From a checkpoint of a small mixture-of-experts model trained on Wikipedia: 614M tokens.
Below are experts of layer 6 (counted from 0) of a mixture-of-experts language model. Rows are named router (the router's row for the expert), up (a neuron's input weights, with its number) and show model dimensions 0-255. Each number is 500 + 25 x the weight over its row's rms, rounded and kept within 0 to 999. Numbers have three digits each.
Before each expert's rows: "gets" lists some tokens that make up at least twice as much of what it gets as of all text. This comes from a sample of Wikipedia text that the model never trained on. Tokens count by the router's weight.

# expert 191
gets: "-", "|", "\n ", " -", " (197", " (198"
router:540510488512487496516450493509556483537526525441519469512495494496495470508528472495513480519486516503506518495500525504492480530514518481501452526486501475515504516531556477478530496499506507492447545540490484470473466467508487517527471478473511497528496499535483526503547516462472479540488500534525498508498536508476459507488518488514532489486492470479460494481496478506476473517491463509502486463460537514522496461545486466489521454519456487544474471502472462519448487477495549510528542493519478544516523456521487500509513465472485522469515472542460492537494505548508491522523451512509520482474512483514513523511472475507485515500473493513529496479508530508499500519500490483496552490450475505451479526471489502516514476479484556553520479534455528498473489503501552
up0:472517510551521496434517494480518473466515494500510452497507476495486426474445534518482519534505490498499465508447535502512485511554454477520498509521465472525543471470502535560477523474503473532495516526505505485490517491542480482471504482478493493507507502509502493477513498480501510498467515457497516508530512518495528517519533462518492521504495537516516475493456498507491496518529484478465454443533505504499468496514540517469502438530501498479489512522491525504492535490481458433511484506500474493505475498505501507468509520483510475514508516505482498466490472517498531446523559477493488539495500514479485508503507516492441503483494502513466526485522495552522472455503528516473493564504466538511504543523510541514502514515518543525526467531505528511522453500508531
up1:505510492484518502523496496445510523441512480489502541519480526549542499507503470500510546512517514527530443527475516552485526551531486493538518464499509536511521466563473501524518467500515479474496467476473472512505526496502537499510479473514505500516456457489492487507479480477497494494480500550557525532486454506497493508484446500540504469526505508475481514514463540508514483497505544494507468525487507484484485511496475502488508524518471514468539529498495544511478524504523534471531537488486532440486481502456475526540497485543492534529523493488510523505503494503510469499465543475474512467469501513518466499507526524490491467525513473484477474527502513488487510524517486516499534499580511504493518533520562494523482506550506483476478533476532499515498519471482456
up2:486507498480468490451490493497517503509524450527510476523524467485478484483516508492480494511521564479515439551463537500486486524530530501527482511484483474449540469467491488508495461521478522476492470502485482495508450519508505503479547503470493492489459481494481482540523487500537539518464493509482515488505517459498497499493450499502468463496494493495496524519529510523533504512506457500470502501501499463491482480492493527469524517487507536503492494486491548534483503533478509489508494515460524497499488562484547507513480537477475505472526549492485482511500519479470501472534501524546477473514510514496474498529573516486506552490477520482481514485541466541450496485506469480519519531499482487556522544545529484488510489469525519471480513454513529529570457533509477

# expert 98
gets: "a", "i", "ia", "o", "ana", "ma"
router:483519530507486473480487444488486478500515494519480504495532497501470492503537495468494503488491489465464464486491475486556499469504481480495511460492514536488461527487458441519517543525507509470514504447499530458534505520494487527518521522490485511522499486518514514489519473473527498506537523509497490500521485532526479485514509481502477546492503509488527513500502487545464512510509493506524512525541481546460520545465540535484469522501506503497522472485536524494520441564507480517517505565545530474484487465513510511519517472551467512525537487529485473515527496541500495514499471476491516460477465475509508513505458498486470530526532434502533481540491460498492453506477547512516548496509465504455500465487546455516489525456509515546500514472504508519494499494483513
up0:493477505520524480465520488486538492503482501520501542520462485502546499542471503536489552530512545496516523517440505477507496489490501521491498463495516467472508502502511521489443489508488505480545465502484474483517474483471501560505480485454542500441484500537550483475442475515462497482501480535502489475491492523464479510514494509460502505533456480450514520531550504490526519464545508465522466490527501502510499500468498533475484499502487532504473505526514516502526489510507474473512503541556501487490508525481477540499514470497497481488478536505506521497515529485510489483510499469523510491507538467484491497498512480539491544540471506527511526446434465565526482495534498507479507519491472469490495516495549470475503518502495485521512524492518527461507437500448525
up1:506462500508540549495518511496544500520505485474472513502549528443494526481495535477510555512533475485505464512504518465471473480503540485494466517510459523473502534457565504472491524479503506501547513536496520510456492539559505556509503524456491501475487463564479476473500511516520498544515450527466525486483458473458530505498502505516489492516510509491446506537458472497508502525507494482498493468475490493525492475506471514519512465454492497505515507507535499463523540501450499505491516531518534502514518513532523510462476496518491438535503478514523488504502532490499481559492494506509507523471504508458502492510501522517522470488514508514508506509489487487476505510505484513489517531491516498536467452500516517493480513494431544528525520508492443519547503456495491
up2:491481505429504538450500528470489524526518512491481548529483518470513515480458498500534508527474502489550503512497530471481477544477468502534487562515500512513538542489496528459477493526474468501537507504478476481513497446422462479482522447495499472495467538493499485539471524554478547463484523490496502520515472491486505513519504495466488498527479515520509476504524527504502530509470497481547516515417525497508522508511498518485479508542466458525542487506449466494480528476446496527505515479457504519514489512486513509520501499507479528509483492485489461546508509476500513495476479584540501517531490480519518501495516490489499484516527508516478478480510550489488529513463503509489476510482499531494489499487521525509487493533504496507509478494516484526540501488553497

# expert 91
gets: " K", " O", " M", " T", " S", " W"
router:516492471499493514469509498482495544479493443510541485462491492521533536522504520473519529464492534495512516515512524492470500475507479476508464522474467498529454493505500516493517499516515482502519521535471484514541495504463479482479478506478489515535552539474501463511466541521531508482463535485459419534536533487475538470505521510507512522493455531480505539511498516479465497482463484503472483520513512535502495516486517536461510525531480523521488470452471455540510492532495501469525521505471509496553501507540494477466511533499459492474468470512493536462490496506516499476496535485491485503540460462528508500507535513502503523481489515453520521468498499530525493531479525535519503487497521516493533525525553489513517487535559495520511531561530503485485511452516468
up0:497539538473522507489536511473503507500446487524498520498531515509524448489478503526522513474518505465490515474518524438541491528525508469494511503498522489525472528492484525501487476511452509487486506481474504486537499545494493504470499516534506460501535527499486494553482505552501504513507491515485466558485495545511487517492493499484490497513495483490489518533474496510510479492466469498543489535521492544500444462518514487495493564505517480477514516497488460488549538488506486501505485477497476506528469495500463484509469430486519547500529523503464513496485504492493482469485541568550540465495548510554478506507489531491500514522541477527485489517469470538476465501504469516506494498544468490455481507513519479506456563489467503463487499524522475495444506526498464
up1:457482508507464459506531487499475537528466475500475498489509515495497527504450522537520502497510506486543502520548518464546499456543475492521498541496490491528502479513503499535482475515499527472466438510469490488512458536488512512480491481503560503510488531551534526513509483497506498479538485506505517531465486514538445543512505480509493520482492487456485511517441490514481482523513506494493557507430532458516503507536505480521514550510516476468490495504495528513502528446477508487516496471467490487498505502483484455493512483482477526523456494493558536491489536515541494474552483466502483534524532525518495524487504487486486501486469506507531509462504513517494507510483531453468531489455470542489519517499503533467542507508520478490506449471537512510509495509527452
up2:472539505511501465553459497516501504511490529531511518515521485471486495501523484524484529509461501526501467511490518479499481465490457442534521508504483514512522472456542467474501422505513523561505532512503492481513494504507496484490504490503482512482504519547560483559529528474467513456536513487501540489503495506489518491506495479521433533500515524560523488479487521526538505510509469526506484451501531531503547469461503478521514450518510485509514497501518466502456494504504480514508490554493500484464491505529486534468474523465480496489505512458502509499477532511523471555520501474456466519494536494500493524473508514468520483489496525551514533507432498502492487530482530435472517503538519505493505481523486518521498506502509473495494531490451476484489463500475487

# expert 236
gets: "-", "|", " -", "-2", "i-", " •"
router:477472534520462524517462513496500552494518493491485472481489474529532480471504478472477486533489520504489526487520541522506504493495518505493454516483481491519529525532491473499476479514517462504502522547481480459485483475532482515547489491508486480541505518501503546490497522547469497536480503544536487527494525536472501533502486511532462506484471483480472513463504451491493477514482502533510490512525484537493518449525493447489484515501467539513470507464467472512441507448507541498529516509483504519525525467535450474516549525465530535455506465482477520502490467531529509462491463475525503478490474512540477526485501531520538481533508529511495513471481498440498514523491466474540526505486489490473448533479454499515537513526475527484493508537488474497477504472481521
up0:524509491512524528491509505470485498496510504509488495526489508540488495486530517523477547501485523455482532525485530484480488499492503505497518503491500484504493536460512494522511495513490499536470474484491560485511466531457527509506502470493507536512546474475537502529472457504491540474504486533477513471499493486491516523492502491478444493467487534476491525486460486566473498510511492494519507504478525510465518517496487496449515509514471499451504444533519480551499509528462460442490485504456472532515504495497500536531521527508497520504468521521489545487487470526481476480502540512504514444464547523519487526505502531472482573483461502519517456553487457539558493508462505517476486532473502525479518475491496531500474464495517499556516498483539552507486456475487527
up1:484508486504509477508488490527461514493505547494536505508519449469507501517501521478481503510526451509541493510505531549527544517508485509480494474497453531524509486490500532524531495497534492541469522470480574503478450480513510475486496506551468532507492512501475484505497445526535551464548486526443533489487529485478476522513512517456482547465509548480508520534547504501481502495502541497527495508498512508483481483534525482488531533517492531514487527492513517491502513481523499510499488522486548490503484508492487504506506507509484504455477493512549473462498498492482519482485481520540534493496516502557463534511513522465508487472490482512497398533496463479495469496481495510536546520488526483484499468543461544465485491535505513479531469516515503523531534486495491
up2:461451472505446493513493474451468495485478500497483509502509499504478473519512486564500485521468503488511465546512460513480513518517510486478456452506510554489540471444511468520490480483463507518532536510489494496522495507539510462471505508508503524493490536507503485475498507514518505432582476484513555470535488497483517488503522502495473508458471505487469460510550475488520476526491522510538517526512469527548494524479489471457499481505470526473513535495522483467496476450506518486523460538522517520485485489488521530529523492470477482487486486526502469517473484502525526510452444482496484506472493456489520481494489483490477491481538506537510492515486482529494456511504551490507471537533482531495527459500499493488493536521536514514516491545542490508542485499521499

# expert 46
gets: " in", " In", "In", " (in", " throughout", " \"In"
router:466526497474530487453512485534510478463520525495499498484499526522509470551495478479526509517514471527461501521482508524479469500492530550474524478506502505501531479495453485477522503518508492520500527491542528551524542464479495484519468476493492493457486529497453544511487513454500516501525508495518468493516508523497553468483449498505499468450528524478502543461475517496500481470474508523459497496519478500526515469454458467459504464524488500520513509484516475486473488498469517522507500458555481494479553491485494486453479531500467506471478506453459460538532459458502489472477507475482496541506522492546509452501490484529499541492533541509484528451536501506489536478506457503517503504481529535509482538487508506461489493507510490446520502475532531502489515521511502
up0:492459486524532481551537482503534506504509519512453506491480531498527496484493488513466544524529498490520508516483511504508500510523521503505494532513475486489489475503475487482420490546513482471475512533488493544474401503477460514496488501491467536516505531454520507501476487491506479471478435533503491481464515462507517513499499489462528485476544513508526456511520506498499514517489508528495453479557581494513476491497497512506485515495490538530495544499551515512526500525498488505479532518509527517530510471513514500463497503495526561461503541502486492490486475514516524510536544477514504490515480544496473497494539486456504505540510501524496431498489524453504516510572485506490523501470493461480532495488517522524516516502489483499509481512495453511530463477492491
up1:501489468510527492499506488507481497481481464457481464514517511498470502526463469515498514505486514522547508510514506527515485510534495469504509496490467526538510505526507484533470528533487486480439560516510471502498537534492495524493454449485537477507517518527507491490542525514535447491477482560503483490512517434505453490492530530529502518488532486507482502535508502484498500577485482506507497506524513530491500481515480528502485475507488474513464493550509510504506452464537488522557498485495501520441487501464450522497528467486495466495491489477545499503464515520501497535511455493501484502504515479488490547504513494489519480489515528508444522481460465501480473505519535488501499508503509482469537491452543508475493495509480539503513544493500511594462507521493545
up2:523517494459464535497522456460517515520495509512526474503494502494462474517480536519465474482486525522513474467518512494513500474485504512519478510455492440466511507556509509534477494482421459525505455492485515466528507509516563482470510518501479495469482491528507498525496494508501488536507618490471453492458474565488473473504508486514501467486443541515498514461502530499494501521511510494495501522455513504516476485539498507484534523510486502512484503473462487474508526502504571505483501468507505470517482540466481475494499487510481478509539450496499492546578541507522516490512503501495514493523499506489515499490465533456502526526509480485534547551517515490496513487465495507494499497503495496522494525528491521530485508528501473476515491524499516498508486474498496

# expert 65
gets: " in", " South", " North", " at", " of", " West"
router:457528462496476496497507450506513460485518509522538442508487520535461483488467520478465511498483494537518513474509506505482478492508545550482527497508521461489505493546455492513512497481489502525543501484545526505508540497465504495470510531532455516452541465471497530491508510475494527537501541464517469488513459524539536486491431487486518489465479540518502523449491538476499496495498534518473520472497452528502534465465481503476514500494479521496511490501516460514483493528470503455506521504548472526494543521507487505488507538504505494506469501482447465522546500465474476509495514462479509524467522500488518459475460516502499523493502517535505527496548520501504533515449521510462495463495519507508486545518512502496485496549520503496497502444500503455472488533509520
up0:498486550480462502502510523491491506500504503527493506518472494488557538472507513491513517464501484512496534484486476510472543473504501503508533500490498554483468494477542491489517510528470534451492483451499525500495506511539536511525462462530525510500485482492510498474461480488536542481491510488506480510512490503501504490426499493517506500520524497489530487471497518466472493485526463501515482483517523468470491531478496512478493530475489530485541503501522477530503528462510489517511528450461509528496527436517548565510523535519458503471506524466518456482465461491488518469554527516513537454501496531545473498501547484539498471497494512472566500487487485510524461470510534518483482517481511489530494483502469541512484501516507484444471516473491522459481555450499487
up1:511460491536490466475568487470469515514532465463521468539482499530503521504485510446473489484486536519457501542513527496500537515429478507511525468483517500494504489492506485493484509523429476482506525497497488518522520530507531523503563518512504458486510505479507504505510498499422409521474512535515496498477532515550470521464498512502514500533484460473514475503532518518485505508501508499493532495527492507507495492497503511481498490478494539574490496517478521534520539526508533522528480505484501529498420548473528497477531491483419484513503479487479481522527467487487470474483471524507497474499502513501506484491515516516524493539511504494475526505519513477469504453510505484511501516470461512453505502502508535484534498499505477540462492501495463490486490486489505
up2:498472498482525492523519482483495490474474483507484477486511491501490520534518505528524469531504473521516457514514546531536556503504506469535472449507508528520481485534502455503467532557527466543471536536501489500494498499502484503494525507510493496494493457504483506483493456486510503441504484483533497524499522517479457501467490557504475502469496498493536495498486478527557463509510454506489559505533495450487510463506523473519446443536496519533470453500478524495520515515506512484484504479477500486534544494483509510499524500480497506491502520460524456486491504516486453495508478459490518476477427535523466514481538488505494473506522523493510481482507505468447469470496456489566500483451494503498513521497502497503477495511475488491533539536509478538556520472506520

# expert 41
gets: "us", "ia", "is", "a", "ium", "os"
router:485518519469492477497472502485502506535513477512482525475527481511456493491503486503542459525473522490475486533507523452534469538486485441493520495506520532492482493464476485472501502470495507521493477502527513471528503528530454511489509511498471555461487514496489505518518489487511508483530498476528499486519487491497496445489533486521464541533478446469477481508499508528482515541499531533507485508482517518500547513531544544476506482519495495499538486538553509487527484535482525523535508501523470529499455522537542509506522482513530529517531525490478500504503455512463490473527477464533478491539478533457521493527490450461462496522540463492488530519512491452528495510458526475484480484492510517508462442461479470482514535448519546537524538508512497509524487492526524
up0:508521491542513509486523475488492483476515484515529507499480502500489473552468474501497525499520489462527502475517505472540459520556479523573525506517537476478542526495523510496478448475461456498511475569504487483525489514555504491531490502467494476500501493527545475493467528520508472511501517516477454489492474489496547482448464520531525466533469552496467537521528459495515488528486503486447483521442490507486466481494512544508498543513498499506483494518512501470482552516493511504488510539505473490510503536454531521447455505508477527492516464506507512520484518454519488502491495500508522464498533504530522524536447474501484471512450499514507539480491486455482514507480511491443518539464492524526493509514519509502518493531491490503520494528499471466500493504475506
up1:501470485503519481485502488505510519444495513528517539534506502497499530585497522494499511506505485511483488462524482481470446502535511519508506491501521483504489470497504492489505490480476503457476484540495508468523445534536482538506476484526480463548477467504505488503470528511474483525538467538505540480457474489485481495535490480506538482511480525483491525554537452471556521501526490491507521469453481515567510507496531504467489506461499520494530525490535470552530529497500507487502497445512504455497477475461468494482512503495502538504522493551523504468484501494501490488526526473505498518537488526500508499453484524530522506501506470502495523536486511480489462486556517540483492513508491505514497493464517510516488490545500518559475509489478458469463496547460446
up2:560521465463504512512510501499548477536519550495536472512480514501497475546514497509481508472509536457536498505519490514501494470454517499497524503499471447498488494485526468505515470494470425487453463517490531484475500456526484542482522477482518475469511512550497483471486529533528477533511513501486489473503498539511452507526509500463503504526497505545499459508484490548468512477525491503498528491465493428509477504522556502526510528513523458494519481466541489507462483485508507501539486514560503526530506496457524516513506490527441568489497483502512492489493492515520473468504529507502519463466491488514515493517484516512493546501540494508559501516491463485539502535510484513481552498494505494540499538508511510526460476486494494513503502503471536520476524489479470

# expert 185
gets: " B", " P", " R", " M", " T", " S"
router:534533541518492470499492476461536523499515478524534483464478476510539514545512493462512500474474522524522523547522520531498499515494503476536471524465533485469498470496531476540443497486537492494482518501495493507534498503465460497476472495463517479515502474499503488480461505481497480518482532491459522516530493515489517471450530516542488481478447459534521541521503509486503509450471498507474529504480493441519512528541462532514513496494473501539497467454467494493520489546484483537525489556511489510485524524521525479519511498550476480500458477546484532478536500504509472520535465510519512471533477516513514515487499484527510490495493519478535512507514464518466517515490490522510539486483496511476444536541523460476438518521544488514489482515490509478504465456509500
up0:498502482520490468514528519502496499521495478509517515491500503495535520504552527547478503496490462488484460506462526494505497543477499503492499531494479479458480480536558463506465467484475528484497475520518455511502505466514488500500516518530504489535511484533510543516502523508483549502466486478499539513503497495522491476520505547529424560482538515507462528460509477548467550500518484478519512513501522493566500495507478503509511522490475507506519499477526535475482495487472488497499493486510514527519570538520553503506504502511505496526513522486483492490480497526452539525534501528495467536471493476507473524514511459494526475479494539486528486435529529488538462475473513522514515457482491475550520515478450462516485505543476507490457505512453468533496522496469516
up1:501505485472491477490534506499510486510542513473522479485475488532506483483501514502448493507504492462555509548479524514517498488479513515534515502488491525462504496441514486504493453502506525489521496466503501485494472493483485487530498482472486474465481502552522525521493516536492535485486475495438517486458477475493527510494518531487453514528517513473497523472545526550505445462531475506545458519466523511502485483492460505532478506533481488462498529497566528496494499507527507471429469533462508504547525488503522498523520493491448489516516490466514502499491486494499504505504507530465503490484531505511430493524530485540576548524523488510505450518510509539523469469513482504500492527515491497504501537495507459503518509503494513469538543456529505474473471486461472
up2:492512533565481455482497527504454514554515485512484475526462486508519484480539485519506543523498465493498504515484488509497498497485550507489538506480485514468444457477538507444488509477466449498516507485509520519527486491495498494512497474535476460533476498522542508469475478445445500504555463510519494524520532488512517532552513531472483466464521519512485520469469502479527496488511487489487485493512500477490482497494484517502499493480536492491504502495547527500525532476482530484475522515545482463450522475522489527521515512502514476539472516479483483494523497467530483505483504543495476508519501528491530532523520504494523472478509534494419476510495513506560531492503503488482519490565482452505516518531499515495505497515484522509506518500506467567555454494498473

# expert 37
gets: ";", ".", " |", ").", ":", ");"
router:504561507487480483518496515492512450540478533489507496524467492497503486463509508448508487461523508481503471495493533538513472486468495476452525513526517483457477500487534527492499486434488488501465455550519542481537495482518490495523514481479485493438486499527539527520547491465484502503499543506533490490497473541488481452461507499535451501500446490548510494497489500522504511507506479543461484479460528488486495475559518541476493480511510471472496507544515504521480509486502481546536488502551487531505473543477532473522506505514493518494543484474492498532503480457488520467496491539463485511493508533500513542496485480523475508519511449501521477494465483516504458520497476500496508514490547507518498500470501517508531476520467524528494490490430495448495489528483534
up0:478507469526498517470471512502527477485479504471459509512497478490472497484465446489494496524511490455477472515539476456493503524524491481468481475497527479492510508508507457503523482467505507514541508492531488499508503560488523517503560497481474504516491492473515500478491494563481496461462508471511489489546485493503505479510473472541518484524482506515476459502521553473469520539479567503498508480489476494503507509534458496493451554489493503517460512531488540473579521535495512461480496511485471500490483528498504485502437518514444486522489503512478433545536497489494514502477509485484491494508480488479505518492482531492498509469512526488434558516533496469500518442549492493532490503554515476503524527539503514513465481496496510522523517506512509536507470514467521
up1:519476473519501481517489468541511505493494475471519515510485559496479492511511514502476546504473492484526545570519470498515496530533474493534489530495509472485532501511502492560503497519484481540487550512467500489458488532496478503528498483482468519517466496544504480488473454511513522480532442521474503517532498470510513492530506507499499488561528528509489513516532507546471493499487521483479502480470470524510494516499541506460525524514512493499474555501490444472519499543474479465540497506515514488468466452514455515481483501502480461559509473494515476474478521531522487495514462491492534508475511534460510509488543504475515490497511489511490469486553468511470460559465494523497552508512482527468484472506534468491449477483487474497455480471526477531519499487516489
up2:512527525538476498484545496527453482517528473545482471544511519526502478479485514494482506481533513468452520563530517522510496507496498523491533496512522538445514454481502436512460513481511496467529447492464516517508497508546499496534552535505500479522493529502561503496470534500455522470470512520473527497506504499484471462470502549466484504502519494486503532533507503532524521542479500487452500537509474481458477529512480505487496503524498475529519512514493457487462529472514470508524470498528552489486493534495515494519508514501535522464498490482509462515479539536507527491485528520532487532555480486508521514524492513519509503512496499474514489498488563521477493483500496484473524519489493508501520480489534501489501532512501504461493475516515459511497490465401481

# expert 79
gets: " F", " N", " M", " f", " G", " Th"
router:497507495553481505495505457519510549443529441526521470506487493520536511497463516467468523463499507473498514491556475483474537519482525536484530523476492509487486470540510489542506521525513498527521494477493473501466483532507516512478494551478512514506539481482518442483463523550480499493488522475494462499511484552537530515505487519498531492503466527526484523481495523453504490484491502469478485498505472505503542492477489518482489510521503506536479490462523480505535480546498474495517496511516503501509497519536469449456488548524471499477437507506490535483519535467523492466541531449510508513487498509447485496471495533492542497514488564463471485474519530526518486557460524524518504480481494497502502507545535478511500530537533510473511488487514514472514498492462487
up7:521514531471515577489522472571487494501562494504523471498498490490516487516496505540510492469515536534497532463509519473492468482473529532523492528517491453519503504521471449531511470451535528488517461472452446475530512469481486487478537477499479484469522547507489529515513492477460495519476512480456479541511501506508517537485501501490491532530460543502514499480519504497501494496504537529522477467514498505456479450465473535502523499508491496498514498479489472542512545507503488498522499437499473519484483469508505485486485496487511528480523523475512459497518448529515472515487480497479514510510518510480478481514502525496525489522529476516526551528547514518500485504499507484510462507466483501559506553566503448535503524528505514492484517477507502540496459482491501
up8:491485490463520443539508531459514524488511485523489494500507471529509515513485534487539500539476506485525528520479466543515507483461492529494509502470493549524503469512499454513496483513500511508506512473512543498508486486441521451536529479494540543571525505496503513547477522537493491561533472483454462517482437530494488478495520478515490508539507479520518489485536476519455483532469516496519515503501505543513497541497505465478539477487430496489535531472477501493511501502491535471546486524474512476529474461498502481513519513500505511503510474474527522508537539483487493514485522479485487499468503478488482504490550461500518489495515511484510480502468477457522513484495469530496469496514558496479543459461500525510509461456487522542496486502482483507469489470545483
up9:474490443562492480545469520516474511498507518485476514482500515488487514490497495496478457482479482491540459534465491508490470448492529477515526510517464559550531492513518467509515495503522505499485503473514496500511483486464530485509516495510500485522486495540551487532509484495501464518508465507439537474481521487506495529508531494479478472522511529498489479532500496494504490508470527507497513528506510505494485550477506519496464450478587494508502491504470505497515509496530527492531524484506543472413544522506510488489514481492475511508464520483484518498466497519472524495519516482482445512484515485480553523508500528505503475537496528522489551486504538512515531503511481444486517494481468463453495477470464521496532514502521496477480466447443540537477545479502489

# expert 219
gets: "_{", " \"", " $", "\n", "$", "\\"
router:520465483542476528462472534516507509508490511542495537481454452471481482516550515459510506479476542507456486550505537517482471522468483471504527478459484475523490499509469522514464489550506489464509463535509519496509480472514492500529475526481523520501486471524495494492470534484501475518469520492482490497514517509461546467489537528481497467511465486489492499522518485469499525504483515543490493482498500507501509497508531466508527479470515464504466508511519442530535491449499559464478487492474495504501478523527546499538528492535553537516519495462493523436493466519533458481502473460492481519523502504514475455512542507548536481509500487526520538499467532469523530486530542479513455511475477505522480496508474505509505525520499492515507482491458513533464481519507478
up0:512531487504530516465500494533498484464492533471542510547512495499481447455459482473530493506489524492495467504465532492483461472491508455470521490533540483522534525543549504505510491489513505492511493500478504471502478493520532502493491502506495526465517565488522503438489459518486505514499509477489486492487484533524510493469519507515509510543511523501478517501492489479521503522465529486511507502500519537526457484536484518504523502555507551466501486505477511519455534500492502491467511475489500492508532505484462519545484491485488499525530494545523503480563520486501473448502511479475513492443500525490443495572492499488490495501507486487499494530479547465471441424515490570484523473491526504530531496449506483461515494500503511533516505512522522496482502517445492
up1:533495460482500492503514507483470526490564441520485480533474490499563515550479489510539517495546487501496477478452485494493504519477485564499472520495461530492519515514495473510474473532524489511490520497471476493544509476509543525484510456535510487515541522507499498550481489505534518493514521496479474520453503506501471534551497492513507489506514468515490498466502494537477504512534517470468503494539486494458468475473519477528486556499517492516528515486458546461512476496492476499510507526453496473492537498508509487514524511475498443500484514497494519490514555514472502499535497501497473499505509509529448551478499505520513471478475511486452490533501531492473530469499469542476503489477527471478559509519475490547478530517523511457521493516539447529521543523476514
up2:460558490483520511490530519471503521468493506470530530496500540493536420501536495516497497533479479523493483517496507499523498498479514516522500508516479489519485467514544459533492525459481477547478501476469516468493514485479516499505511479471483504503481472542539498514559466483516498514469489456496523492516492491497494498487515508449468525512474494479542470498540538520481492506493498505481480466566541529478467503517517515505489534511484478479515543494489536527529496489507518510489487505506529491525503479462507485430516511510484506420478558493500460483480512485482498492543532505500479499496501513502478508486462503509517517486501529538456458476521526511528513524507472525508512508538519496519485475416493481473469533521506487481518530486478510457501458493429498

# expert 173
gets: "-", "|", " -", "1.", "2.", "3."
router:493520521489507480507473530515506546498483498475474520526494517511521457477459492462461485535497495510489519491502545511486451519521526498513481523469552504518488522542506486487481469495487465493545530545473478460500546442517469480516465489458517489471525525494466523506510535525467495526466526495502488526500515539470496520504500536465465464480455486458517479493525452509487489499485485510544482493534506531510521477514504475479455516540486532539458525510465472552484548485481549536469518485474499534542459466524479480479511509479535526503534498528478499502482519513553504501486444507494500527461513508509503504487461503541475513540497505509510470485485516492513537496488493478504500500482489555488480531493472504468523527513495490531511518538492488457459470485481515
up0:450515489536544490486522509509498492523503474528522482499517536492552497502500461532513460478493497481497501501492522496468482533480512479540522502494550500485465496530505580531479524453518506488493469526533484573535460494453483494536506489500472454556473494519468500530504486495507510510528497493522470513546487507493513514466503506460534500532534491483464476485522494527526482532491486486462497476501511478509533497434506474530496504464522494519492523495536472501502457509497484474501516469525478460497552505503519502538470506502524503509528524537466505493481520489490500484538522518519555461527498446463539490498496510517477512538517463515522486536500524564514515485505522541514512484476437528512505478488517487514496514451511492510485495482529493469472468483494534
up1:509468501518477542520476492502518512480512542490589518493543525506476528509506462467517505497514487494517489472488500538529484507511508499493504500491521513511512500518467486508493535510551483477518516557455517515506502466518475489522515518483485511525427502490489500479478481535538516497528488520509506497477495486489501510516512474540533478494500501511429503494542482506504508501500467488483498485512471486521523533502515515485500468521526529518497544482506517506512520518538524486546531476523499505550520483516465481506506584491497468467499501478511522490507503529483530514495415535495500548507453464526501476493483479505518469487519474469464437489524462504497503553519505526457524510523434493487455513507505525479480447505496501493531474520452480511535468505468512
up2:483457468455478542504508512526501502493489497521514533479505491514520520474462523514563500525483483463507486515524513499529482476517495496555500493476513554520458484505515483515515467514535517551500505527487460506488538515482518536505511473478476510457513496506491500523464527508486584482475494503486452531511511519477507512482513512511490501520477560463456528490470483488505477481474463502526530495540521451469479483514517505514546545487508525477509498548481485500517521483511557464525487512485504509511494461494508534538482546488475506536513536457496487429497489508503483490488490515480472520522485486540491457524487545501475432553525496478527493482465549530493508499533501504492473477508523535509520504480477529520526458469491508492500471515523485535488503496497490

# expert 247
gets: "00", "000", "5", "2", "1", "4"
router:472463505498487502512511497501502469485480485480470474475473514464531508549474514478534488466497515544520458523493462497467479496524470527476504472506518490458529523528509515475475509500520487488549489550490539495555495513520518472517525509496466517502506507469495510524529506529510495472511462485512466530501520506489534461475465477509521527534508495504476491471544467545486559524497531477503486533471504504465538513505463509490499445486485466478479460529464500466508510476518510453462516554496547500532498512527530536517527516498528469504551485468505488497478469500479461500494487453473492524512516494480538514517502529525460488491529467463492517504482469455528472508444531508532551500527473488501524513543490480485529520495508533541458496528512506535500500535512497
up0:484489499486531556493536510528491498509518519488461538519470513527483476503476519494467503525491474517508528475500464525480504536486499518468488525516471502482516493541507514540493506516514488549510528519519485502434539484494485502469492496504531438525507504540442527511494484482485515413502538482490500519475526475491521488523507471500489505496495516458534468516483490518459487527477455545498502476486496496480531523466514516494465507488469521529515483497487544495477482487505466497508497500466476544482478489507473472478511524459497479500440489493505409530497522531478494521465490461513535477503496542518488508483523507502488534481539472540512481498483533498513476459496492501540527476526497475517524507498478513500523510499476526546537562466514485506552556502502527
up1:508483466510527464490504515537470507486455474523513474491498517505432530496509470483504491517490469479505507486541507528492479519515513487511498497484552521520471479496503513470497499479525434558481528505510501556507501524506504453469524505484508532494443476458465511498517492495441518471505493518507491482520435496506502489507543514477518456482526505522502482495493531509520496533474501539499495511567525525530520492535490475573480498513522514495536478479505498493506507518485477504488509480532488520481558499507498507512470509477528494543536490489502486504478521539507511520467482511527478496568473513456492471514476440504518405484477511509453506476502536522495495510552515490489490474472485483516476464518486487505502500479504477517451487513483481516522509525480543
up2:467463509492536470499489471517507490524482499514543501506488530500494510517453505453534481473515476489493466521524524511554507524518485514496519497485476489512494549508482534504483524552475472534491488505522531483537493522548565504489466515514445527512478539495526486490510523467473513511456453513512507508484496543516530524505482497512497538485508488562518503480519500478471501464486538469469531524486506491529481493501492517497507496471536507554491513499489554430504533478570492527488485532460502496511523489481506491514532496500516502516484471509510516493452526524459532511524481489574483488461516501490499480509502506468494484505460517522503488513532524492513539526523496466496525480462517443447476499521530471537512514511504474462479477524494488512477495459539468